Experts of a small language model.
Experts: 32 experts in each of 9 layers, 2 picks a token, a sigmoid router.
Below are experts of layer 3 (counted from 0) of a mixture-of-experts language model. Rows are named router (the router's row for the expert), up (a neuron's input weights, with its number) and show model dimensions 240-319. Each number is 128 + 24 x the weight over its row's rms, rounded and kept within 0 to 255.
Before each expert's rows: a language model's description of what the expert responds to. This comes from a sample of Wikipedia text that the model never trained on.

# expert 4
What it handles: Biographical action verbs. Past-tense verbs and their suffixes in career narratives after he/she, such as served, joined, made, won; also table cell bars.
router [114 153 137 104 138 123 171 143 188 129 153 119 109 137 120  96 137  54 148 129 111 108 125  86 126 114 123 136 128 141 176  91 126 152  57 112 167 113 102 104  48 163  81 139 144 124 130 124  90 126 153 141 166 131 121 151  88 135 145 157 156 140  84 147  97 118 123 109 136 156 113 117 150 112 166 114  88 114 146 116]
up0 [124 129 134 129 170 155 159 157 127 124 178 120  76 120 108 150  90 133 143 171 123 137 142 105 138 147 157  98 105 146 123 153 134 103 168 124 167 141 103 118 127 136 154 151 116 146 153 101 129 111 118 139 130 116 154 120 105 142 153 148 133 118 165 116  97 114 121 101 184 147  76 167  99 153 121 170  90 130 102 132]
up1 [128  73 115 105 144  93 128 190 128 112 120  88 123 112 141 126 124 147 139 148 147 114 131 147 158  87 138 115 138 170 145 132 120 126  93 147 171 125 136  82 145 151 129 120 130 123 112 134 134 145 155 144 141 168 138 118 121  96 120 100 161 117  98 113 123 141 151  89 109 140 119 108 111 134 137 144  75  83 144  90]

# expert 23
What it handles: Name-final syllables. Word-final pieces of Romance, Slavic and Latin names and taxa, such as -ari, -zzi, -ata, -ina, -ić, and Maria.
router [153 137 130 190 110 138 122 103 143 112 121 136 130 112 177 108 157 126 130 149  63  97 150 163 148 111 121 156 137  79 176 122 139 112 134 131 144 112 102 125 107 129 120  98 134 158 110 103 161 129  42 141 117 151 141  71 122 132 151 173  98 119 133 149 153 128 152 101 155 144  94 148 101  87 108 161 159 139 127 140]
up1 [141 112 150 156 123 129 129 145 101 120 131 117 145 127 172 116 106 167 119 129 111  78 136 144 144 129 112 100 102  92 133 109 125 117 101 120 104 105 107 153 106 142 117 126 152  97  89 130 159 127  69 140 101 123 105 128 142 142 116 135  97 123 187 139 139 112 108 127 136 119  95 123 148 147 132 122 129 171 162 119]
up2 [129 151 146 130 101 125 127 115 124 117  95 118 133  95 120 121 125 130 114 157 106 100  96 125 123  78 120 153 116 121 133 134 118  93  70  82 131 139 145  76 153 122 105 191 132 119  92 141  77 133  93 160 164 135 138 104 104 167 152 161 108 140 129 149 155 135 150 127 164 137  85 167  98 148 124 126 142 176 110 128]

# expert 1
What it handles: Capital initials of names. Single capital letters opening a proper name or word, often people's names in lists and tables, such as R, M, D.
router [160 102 131 114 145  99  78 117 168 110 124 133 163  93  95 120 123 152 112 156 136 102 132 164 110 128 151 101 140 134 105 137 120 112 141 158 118 123  84 149 107 122 111 141 133 114 143 111 135 187 137 134 116 195 111 148  99 102 128 125 162 141 134 162 127 148 123 113 146  97 150 112 155 145  96 104 134 142  97 122]
up0 [120 147  80 124 122 107  95 140 125 104 115  86 120 144 113 154 142 156 138 118 101  92 174 115 128 109 165 150  99 152 164 117 112 108 197 167 133  94 127 151 146 179 137 138 132 132  97 113 140 167  95 102  93 134 121 128 116 103  92 128 136  98 150 141 102 133 156  99 114 123 124  95  97 141 125 154 137 131 117 127]
up1 [148 143 157  88 135 152 140  99 159  95 152 156 110 120 114 131 122 126 115 155 137 118 141 131 115 126 109 128 115 133  78 105 125 122  85 121 121  96 130 154 163 140 121 130 128 133 125 128 136 191 131 123 173 136  58 109 131 131 134 141 139 118 130 127 103 120 117 145 122 147 128 148 149 152 176 135 106 112 158 132]

# expert 0
What it handles: Opening brackets and symbols. Opening parentheses, quotation marks, slashes, hyphens, dollar signs and LaTeX subscripts, often before dates, ages or authorities, e.g. "(aged", "(d.", "_{".
router [149 153 133 125  77 117 146 114 188 116 112  94 147 104 123 124 116 113 132 131 115  90 137 101 124 144 148 132 124  78 124 116  88 146 121 100 136 159  79 110 133 138 158 132 130 129 106 117 107 154 121 149 115 126 123 149  93 151 134 123 150 113 140 132 158  77 117 120 117 119 137 112 133 134 139 134 127 124 120 120]
up1 [128 115 148 145 129 137 164 108 164 148 180 136 147 119 137 146 153 135 173 113 134  91 126  87  80 142 115 133 127 141 134 145 121 158 110 102 116 125 115 166 138 123 150 136 176 139 113  89 138  87 119 134  97 156 124 131 136 177 158 155 114 150 127 122 107  77 147 136 129  99 125 133  91 102 115 158 146 134 135 120]
up2 [139 119 115 120 100 100  99 144 166 105  72 117 127 130  88 140 111 145 107 136 132 117 114 134 103  57  91 108 175 168 106  85 115 186 149 127 123 121  96 124  98 136 135 104 123 110 161 107 141 152 162 100 146 141 124 154 107 147 116 134 114 123 106 111 141 132 147 142 119 106 107 145 117 109 135 104 109 103 125 142]

# expert 31
What it handles: Mid-name syllables. Syllable pieces inside foreign or uncommon surnames and words, such as Mar, Bar, at, ur, in names like Calathes.
router [138 120  84 124  95 120 160 160  76 132 118 107 135 162 109 155 135 172 144 119 146 145 102  93 146 109 152 117 135 119 106 141 130 165 113 113 104 109 134 116  76  95  83 138 130 146 143 143  99 120 182 130 141 162 121 120 151 153 120 119 148 107  84 125 153 122 109 143 178 110 182 140 115 174 142 143 120  96 125 118]
up0 [127 127 145 118  90 126 114 131 137 138 108  98 155 128 106 124  99 154 120 148 133 152 139 127 133 141 104 107 155 146 107 124 164 100  77 157 175 131 135 139  82 123 146 140 130 142 153 132 110 122 119 126 180 141 124 111 102 158 143 105 160 113 132 119 131 130 152 108 124 148 103 125 130 109 137 172 117  95 123 120]
up1 [167 156 129 142 130 102 128 100 151  94 170 126 153 106 116 101 152 150  83 139 112 112  96 111 149 124 139 190 104 111 128 113  95 104 110 140 124 149 157 137 119 213 126 153 150 131 102  61  90 125 123 173 135 110 159 137 129 104 158 133 130 141  91 141  89 162 111  86 190  96 154 127 130 156 117 100 127 133  91 113]

# expert 26
What it handles: Numbers and code fragments. Numerals in tables and measurements like 10, 100, sq, lb, plus letter pieces in asteroid designations, Chinese names and non-Latin byte fragments.
router [130 135 126 173 130 124 136 118 135 140 138 130  85  95 144 134 124 153 107 136 108  89 130 104 116 142  83 148  97 133 122 168 145 174  74 124 151 141 129 133 128 105 150 111 100 101 134 134 146 171 111 135 135  73  82 108 157 115  84 159 168 122 150 103  92 148  89 151 144 129 146 134 150 137 125 114 121 186 115 118]
up0 [123 129 155 127 115 123  81  94 133 135 105 158 114  92 100 130 174 130 136 137 112 154 157  78 111 130 120 133 151  80 119 110 123 177 111 160 107 129 122 130  86 104 158 154 184 133 145 142 178 134 123 154 134 110 107 134 123 110  94  77 116 124 127 127 145 142 153 158 161 164 132 121 114 133 138 130 132 134 118 145]
up1 [162 139 131 123 134 135 112 137 134 191 141 136 116 131 155 170  74 105 125  98 139 121  83 135 121 132 104 105 125 144 157 143 119 142  72 158 141 140 141 150 130 140  99 143 115 143  92 100 137  92 117  96 109 141 149 107 195 152  92 106 139 111 140 114 111 145 113 127 129 130  89  94 112 114  98 154 117 122 135 116]

# expert 7
What it handles: Colons and small numbers. Colons after field labels in infobox lists, such as Plays:, Recorded:, and number words or digits like all, three, five.
router [ 91 149 122 105 111 148 145 137  97 185 166 130 131 182 138 116 130 162 105  76 149 133 136 192 102 119 136 101 144 115 137 149 107 115 114 117 155 119  95  77 181 158 112 117 101 112 162 125 123 119 118 117 154 120 128  80 123 124 154 120 156 134 108 153 131 132 133 137 149  81 155  97 113 131  88 152 146 116 101 119]
up0 [ 74 171 155  96 152 167 125 127 137 107 137 127 177 103  94 111 168 123  91 126 131 127  37 101 103 104  89 133 102 134  94  65 123 128 126  96 115 145 135 163 107 147  94 134 127  84 119 153  81 145  88 108 137 144  90  90 128 156 137 133 108 129 143  97 132  95 149 107 139 121  97  95 145 119 139 117 110 142 124  91]
up1 [152 142 132 142 102 149 126  92 149 152 140 122 160 123 151 135 111 163 115 112  91  99  98 117 151  85 148 134 111 120 142  73 142 145  96 131 134 142 140 189 124 160 131 129 160  85 119 126 121 164  92 142  86 137 122 119 110 106 182 138 151 101 146 133 134 121  95 117 131 105 140 120 130 170 138 114 146 171  97 132]

# expert 24
What it handles: Months, countries, place names. Capitalized proper nouns in lists and tables: month names, country codes (USA, FRA, ENG), places like United, South, New, and "Part".
router [142 123  98 124 104 126 159 119  34 145 121 149 113 127 130 144 142 147 112 132 118 136 116 136 135 129 122  97 151 136  73 143 107 132 148 104  88 103 142 131 106 115 106 169  63 158 162 157 143  85 170 105 130 133 116 129 158 146 137 117 152  89 144 130 141 133 118 155 124 142 182 172 106 156 156 108 161 133 123  98]
up0 [146 154 134 134 190 116 176 164 139  75  91 126 144 126 126 111  92 158 107  94 123 142 123 118 126 107 141 117 119 135 133 126 145 143 133 177 129 122 145 125 110 165 124 119 140 134 143 134 120 106 148 122 114 152  86 138 122 141 163 118 170 149 106 136  77 108 155 127 169 141 158 105 124 136 148 143 162 118 145 156]
up1 [157 143  97 127  89 157 142 138 181 145  95 122 127 131 102 100 160 143  77  77 113 140 110 144 107 173 114 145 103  89 186 134 141 139 127 115 123 112 135  84 149 151  97 104  98 119  97 166 163  80 122 155  91 148 153 102 140 149 123 143 113  90 144 171 106 172 107 133 147  98 159 142  92 128 143 129 136 131 127 127]

# expert 2
What it handles: Clause and sentence boundaries. Sentence-final periods, line breaks, commas and clause openers such as which, that, because, However, where, and heading markers like ===.
router [118  97 133 148 118 162 120  84  95 115 135  95 123 136 135  95 125 133 123 138 153 185 113 151 146 108 110 129 106 159  98 100 143 108 122 112 104  72 107  60 132 128 129 111 128 150 118 127 125 151 166 117 138  95 123  54 133 141 125 132 135 143 150 116 132 134 124 133 150  93 170 163 166 141 130 113 137 161 136 121]
up1 [105 133 114 111 122 121  94 121 151 122 117 130  72  92  84 123 147 129 109 128  95 106 112 101 173 145 108 138 151 100 134 150 165 137  91 136 187  86  77 175 116 101 105 121 138 126 117 151 156 139 106 118 159  97 145 119 149 133 130 106 121 131  68 165 131 130 104 151 139 132 166  69 165  90 150 163  90 155 174 132]
up2 [104 122 157 127 122 144 150 107 144 144 100 136 134 127  92 114 164 131 119 133 117 149 131  98 120 128 101 122 137 144 115 144 124 118  99 128 118 124  82 164 122 170 117 136 108 138 123 123 150 114  94 145 147 134 158 159 108 131 123 136 126 115 110 165 137 142 156 150 101 102 112 120 117 145 120 113 116 154 126 136]

# expert 22
What it handles: List dashes and copulas. Line-initial hyphens in infobox-style field lists, section == marks, and forms of be such as was, is, been.
router [101 143 114 124 129 134 139  99 111 124 137  53 181  96 132 119 138 107  99 137 150 100 131  56 135 132 169 134 156 135 102 122 182  84 157 158 112 116 153 128 139 121 155 145 113 122 147 122 139 110 136 126 138 137 131 145 137 140 130 136 135 125 141 114 134 111 103  91 135 148 116 116 141 115 115 155 137 113 108 145]
up1 [ 99 144 109  60 142 153 105  68 140 117  89 134 109 110 102 152 129 118 132 126 154 101 159 124  94 173 181 150 159 150 163 107 111 123 106 159  76 138 127  91  82 121 143 138 127  77  90 117 145 121 130 122 125 141 149 122 163 162 136 194 144 169 138 135 169  92 132  94 144 182 122 126 129 109  92 144 149 130 112 141]
up2 [131 126 119 119 173 127  93 105 124 154 141 108 129 102 144  95 101  91 119 110 125  91 128  93  68 143 184 122 122 115 106 116 149 107 134 163 148  80 149 105  99 137 154 123 140  87 122 118 136 114 100 117  97 130 135 116  95 124 108 126 140  92 154  95 113 129 159 110 140  94 136 109 160 108 148 121 151 135 105 115]

# expert 10
What it handles: Years in dates. Year numbers ending a date, as in June 17, 1897 or 2013 in tables and parentheses; also a few other phrase-final words.
router [143 107 114 104  93 143 110 143 103 186 121 108 143 131 115 124 124 130 135  95 158 132 152 135 108 128 128 129 140 160  56 125 101 150 141 133 100 123 126 125 105 112 132 129 161 124 105 134 114 157 182 123 121 134 121 144  77 132 115 120 170 154 152 111 113 110 116 158 175 123 114 154 105 143 109 134 125 130 108 186]
up0 [110 151  97 110 142 121  99 108 166  99 139  72 153 142 143 160  90 148 115 133 132 100 139 135 116 118 109 142 161 152 161 107 113 177 140 162 130 102  97 140 110 132 161 142 129 104 107 150 131 153 136 150 110 135  86 128 131  95 110  83 116 174 107 145 101 124 189 150 176 121 140 115  77 120 131 133 129 148 141 141]
up1 [145 121 121 115 154  82 101  78 103 146 135 148 130 127 123 157  93 115  85 145 102 116 109 146 122 103 110 135 151 121 109 150 165 110 153 178 149  58 119 154 163  96 164 118 156 139  91 123  97 105 126  97 139 139 117 118 116 127  85 121 132 139 133  81 123 173 106 160 119 113 108 132 113 110 108 120 115 125  74 136]

# expert 27
What it handles: Word-initial prefix pieces. First pieces of multi-token lowercase words following a space, often Latin prefixes, e.g. "rem-arked", "des-erved", "comp-romised", "diss-ociates".
router [162 128  94 138 109 127 119 122  63 158 104 113 112 178 155 135 132 154 129 133 130 122 117 131 130 119 145 115 147 145  58 139 112 152 134  98  90  77 163  86 173 112  93 173  82 136 175 141 148  93 152  98 126 164 118 107 156  90 110 107 132  84 146 107 145 121 115 146 117 152 136 134 138 164 141 125 135 128 106  87]
up0 [113 110 154 115 161 121 123 108 138  88 139 163 146 120 123 139 146 142 115 139 135 120  87 119 141 120 120 140 145 145 120  98  52 115 114  98 126 135 179 136 118 145 109 106 122  95  77 114 115 163 119 114 122 155  99 128 178 107 159 117 121 136 118 145 118 154 150 160 120 117 175 178 129 118 115  93 104 159 124 134]
up1 [101 164 129 106 134  96 137 101 190  90  94 122 162  69 135 127 158 122  81 133 100 120 100 108 132 132 162 161 143 113 111 109 130 133 135 111 171  89 151 110 120 126 134 152 109 125 153 131 118 115 118 139 118 137 114 128 133 112 171 113 109 137 104 116 139 148  79 127  91 144 150 110 136 120 137 131 113 131 140  94]

# expert 30
What it handles: Line breaks and headings. Newline tokens ending table rows and list items, plus section-heading equals signs, byte-order marks and "MPC" in minor planet tables.
router [132 113 105 126 158 133 151 129  57 148 119 159 107 135 128 108 126 142 165 123 152 113 150 170 150 126 118 114 164 123  78 159 126 102 143 105 114 128 148 170 114  83 103 162 117 146 127 171 111 108 163 126 143 157 126 129 161 155 116 138 119 135 137 129 154 144 110 142 134 148 146 139 133 140 132 119 111 110 119 133]
up1 [171 143 132  35 138 121 142 144  99  83 108 145 152 126 126 122 125 144 131 132 103 146 114 157 155 119  84 133 107 178 182 102 146 146  76 127 178 144  71 124 145 140  83 122 130 123  93 112 131  94 129 151  78 132 112 162 153 135 147 167 110 139 135 126 162 142 115 127 103 146 143 125 122 112 157 148 160 136 168 144]
up2 [140 110 162 172 178 133 114 124 120 146 152 102 129 115 122 166 161 107 100 141 100 121 140 137 124 170 135 116 110 132 139 119 113 152 120 165  70  90 126 158  85 140 164 135  76  98 122  73  90 150 124 171 138 127 138 181 100 148 147 135 130 102 137 124 133 131 170 118 146 113 127 118 158 144 102  82  99 212 142 119]